config = dict(
    n_layer=13,
    d_model=640,
    n_experts=64,
    experts_per_token=4,
    d_expert=128,
    d_shared_expert=0,
    activation='squared_relu',
    moe_layers=[2, 3, 4, 5, 6, 7, 8, 9, 10, 11, 12],
    router_score='softmax',
    normalize_top_k=False,
    routed_scale=4.0,
    balance_loss=0.000412,
    balance_bias=True,
    router_logit_norm=1.5,
    init_std_router=0.021,
    lr_router=0.000367,
    vocab_size=32000,
    norm='rmsnorm',
    norm_eps=1e-05,
    tie_embeddings=False,
    optimizer='muon_variant',
    lr=0.00881,
    beta1=0.95,
    batch_tokens=[65536, 131072, 196608],
    seq_len=512,
    train_tokens=1226000000,
    steps=10237,
    dataset='wikipedia_en',
)
Below are experts of layer 7 (counted from 0) of a mixture-of-experts language model. Rows are named up (a neuron's input weights, with its number) and show model dimensions 560-639. Each number is 128 + 24 x the weight over its row's rms, rounded and kept within 0 to 255. Numbers have three digits each.
Before each expert's rows: "comes after" lists some tokens at least twice as common just before its tokens as in all text. This comes from a sample of Wikipedia text that the model never trained on. Tokens count by the router's weight.

# expert 59
comes after: " to", " was", " which", " and", " he", " It"
up0:136144121094116134148133134129176089126119140152136090120131154116151105114134199163158114131121166111126154154088152175141134132194141130170101097111143089125132109105141155096072131113160091144112136122130118129093118145147128136132129158

# expert 53
comes after: "\n", " |", ".", ")", "---|---|---|---|", " (0)"
up0:131164152151136121146123128145113081175128094119109102116096128136132057146141152156079108116111127122153114104100171110130069141144156118084128103138092115156074081142159114154134158138122123110147088116118164138123106109132112136142189176

# expert 43
comes after: "-", " \"", " (", " ", "{", " a"
up0:153154108152126132175137109128132163148131151124125083117151113157159067126118109133106136091133124148119123086134124117161154150106185104151128076108111141118129093155154138106112142132115111146120146178110187093155088142111120124143143104

# expert 14
comes after: " |", ";", "|", ":", " (", " \""
up0:065118146151125133125104146100160134108165167062141116080118125164130117176113124114135121126127097158134146127105159133135096160115139105134106094120126084117122097114069114120125122116128091121121133142138111094141135128125143129076183085

# expert 62
comes after: " ", ")", " 0", " JPL", "\"", " Yes"
up0:122094126128158153117117107123114096170129120159115122100140129138153119153146163097129109113111076188118108124111120133166171116066080162129134130127156085134127132110123162132148117164167144112123118088104139145103117122156135090125153164

# expert 39
comes after: "\n", " by", " Sir", " J", " E", "="
up0:124156109117136181139144122161124146139136071111127136144125107076123106152118142089119098144106168139084117107074083127124093140098107147146131143147126123170192097129148114127145110139123120133163113136100144059116118111139082108114139119

# expert 31
comes after: " in", ",", "In", " In", "|", " May"
up0:153113116159154096094150136146137153105109160143156132129148127136120111104102099090131129128118084178138160143139129126128184119129117138138125114146085156097108112144184099109116128094129085095128104088173132115118142137130142136104126125

# expert 25
comes after: "==", " =", "\n", " ==", "===", " also"
up0:163100128182127134120115150096132144132174144127103149078146131114180149135135132145105126125103132093158147161118130109157142124167115134136134096097115140126109085134114154164123122129173090141144143155191141132144146159138097145170129167

# expert 10
comes after: "-", " the", " (", " and", " a", " \""
up0:097117124147137124113086147135151116149089140149124106108139126110150128130146113129121142148140078133136123129060105079118131124112126084119082096114095118130131121130091148082139148126106066140105158140117147142139112143112155132131163087

# expert 50
comes after: " |", "-", "|", ":", "\n", ";"
up0:101128137112124120152193110132111154142128123119098136147139134126149102129150095177118130149117106154113145099128133171126170078147161120121161105109120137143142178169097142101119135120151117104139122080136124140147203138118067110144098113

# expert 16
comes after: " |", "|", ",", ":", " and", " on"
up0:117097145127160151092118120111118118126111161152175110103160138096112081138137107142123118092067124116154105152115143082138154114139133151154141142115133120145125142107130129117154103128148111114140080128152161122129104168167176108149116126

# expert 55
comes after: " of", "'", " in", " to", " for", " on"
up0:120130112123139172139112123130153152136101107157141155124111125087121168134130106150118144151151173116109104124139138130126155124097132098164153119113181169156088160145155133122138134108129178131151130137103121149123142117082149104160120081

# expert 30
comes after: " a", " an", " the", " The", " A", " first"
up0:088129180121116142153148162141113127156095090159102113153140132110129128127151142153140151152153152100123106147142107185120104153124145131083149112155069137111076128083123151124109126141123163103098118112137129093145185119140139102115092104

# expert 23
comes after: " of", " and", " the", " for", " Best", " &"
up0:132174139136081128115112146135126125154115153139122164136127146131136140164167143096120110155164104161164101123136117128093123135108126105156123111156128135116092154159120151137166167150130096131119141078158125176128143112105171122138117151

# expert 18
comes after: "-", "|", " •", " Years", ";", "–19"
up0:114106155128113117129112121110135103114128111146138148120107152148138121061109120124129144108115106135093150084153122081111108121122147147156151126165130116147128150136182139137097101153126136126161149111142123102110074102122189105161155157

# expert 28
comes after: " the", " The", " his", "s", " a", " their"
up0:093124110152124129122129127117141115117108136156147111164147111150147133106124128102150174107159107136096125120134127135136123147151099121134121080116110160121154136133092180180149138105132164090130137106174149114138121158106124140104168149

# expert 60
comes after: "\n", ",", ".", " in", " United", " of"
up0:120139149115098128123130105152095131102139093117104141122149108163145140179162135126117127071162124074123138124120138146144103155094127117103088141136149157147120183141139149165115100112135130141118101105142110143125088091130109148154115172

# expert 61
comes after: " and", ",", " or", " well", " but", "and"
up0:125079130119112147132166126136153105131154142129117127130136132104171136161131127167162103112139170075152125085133148130163122152133095132129139150123111160087121140121126118106088116139142136122133168178140129109168136129138119091145121129

# expert 20
comes after: ".", "\n", ",", " but", " that", ")."
up0:147140083047103135162130125113184150152105114131139089161101143136122096133105127119160107120155145141158145155111108084107125109114117111140160147130111093136138142117090126136153168128135111151082102143091110094106107116119136137131126134

# expert 36
comes after: "\n", "|", " ", " is", "    ", "      "
up0:111143126098103139157141109111170141114112130154116128129143114140166098128135115138068103176107125114091150128192138153142133143151156109117128128112109160142142089130157132142159139124129172134118164153142145140079107176135176176084145121

# expert 35
comes after: "s", ",", " well", "ism", " such", "es"
up0:126071137136092127116142131144161109121124107129155120129119183144102077115088120110132109117103151143108139157121080094161167108124111118143102106157109145129186156118112096096169151109144109130107122127147170148144140146137161148167086120

# expert 29
comes after: " |", "|", ";", " Ni", " MPC", " Ne"
up0:141079100173125098149105157105101138136097126117095162142148140164171120173146131125131125114119155168122122154106145125144101113108138142119112115174126125128138117131176094142139094151131135114141150168139148157130160128136100158116109118

# expert 58
comes after: " the", " of", " de", "-", " De", " a"
up0:138128093131095133137190155105109132144105156113095108173096120140130092144089126101113123103119103145128127104164130138109137116162130154122141145118138161131130106105132101123134158096111109150161103116100081174141159137132141149087131101

# expert 32
comes after: "\n", " was", " were", " is", " be", " been"
up0:152130082124138116136123164137143142127094085103134140104139137142145169145135121126118138119154100146089162128151132156123155137102121140188116145121146102160140096102127136104118113156179106150112133129113128114160140145145145134137114160

# expert 1
comes after: " 0", " ", " in", " —", " is", " 0;"
up0:100131149164146153158127174102098135111136110135110134122123105174124146122153121173138123131121123107122118099124136151131120110133164128131113116083109114126132134109102102120145142115084145160125098107127149090136130118134103090107129071

# expert 40
comes after: " of", " for", " on", " with", " and", " by"
up0:092113087136136125097145135129125113108126119110147111106121119142115151101153142147137116136115170124157148152147132148128137122117138123090127146135177165144093146150124130073136103187134128131113089173129062118177147115137141153159111126

# expert 56
comes after: "\n", ".", "==", " ==", " ===", "==="
up0:131115135117127089136107112097168180103103157094125101087160117152121127155110127105070138146129133108151149146130125161154161140068097116141090112114088142110182113148127144161157160133110117117134104140099130100157126160162144150084111106

# expert 46
comes after: " |", ")", "-", " (", " /", " 0"
up0:099123120123117168107104171103155137123123114109093124098106146110097140095126148125105093114147104121128129094109134130113167141107121160115077133101128150140072150141098092118134101135137113135177139165135082101145129135118118169109135153

# expert 33
comes after: " the", " The", "The", " his", "th", " National"
up0:130120122090129106168151144119115119166141164141122156167162112141083122126133136118148181114132115110094120095109177129118147175091173164112121090123116100128132131165137122137136154124115112106141088119139107163102113116149115120104109131

# expert 6
comes after: " in", " the", " a", " of", " and", ":"
up0:105121129152088149150139132106118117140157153118140126139099094072128156108138120170121144105123116163136115090135134111139138098136096119104143173121109145115143129150119138113125130111132145175133157137136122088119126094102172151109106138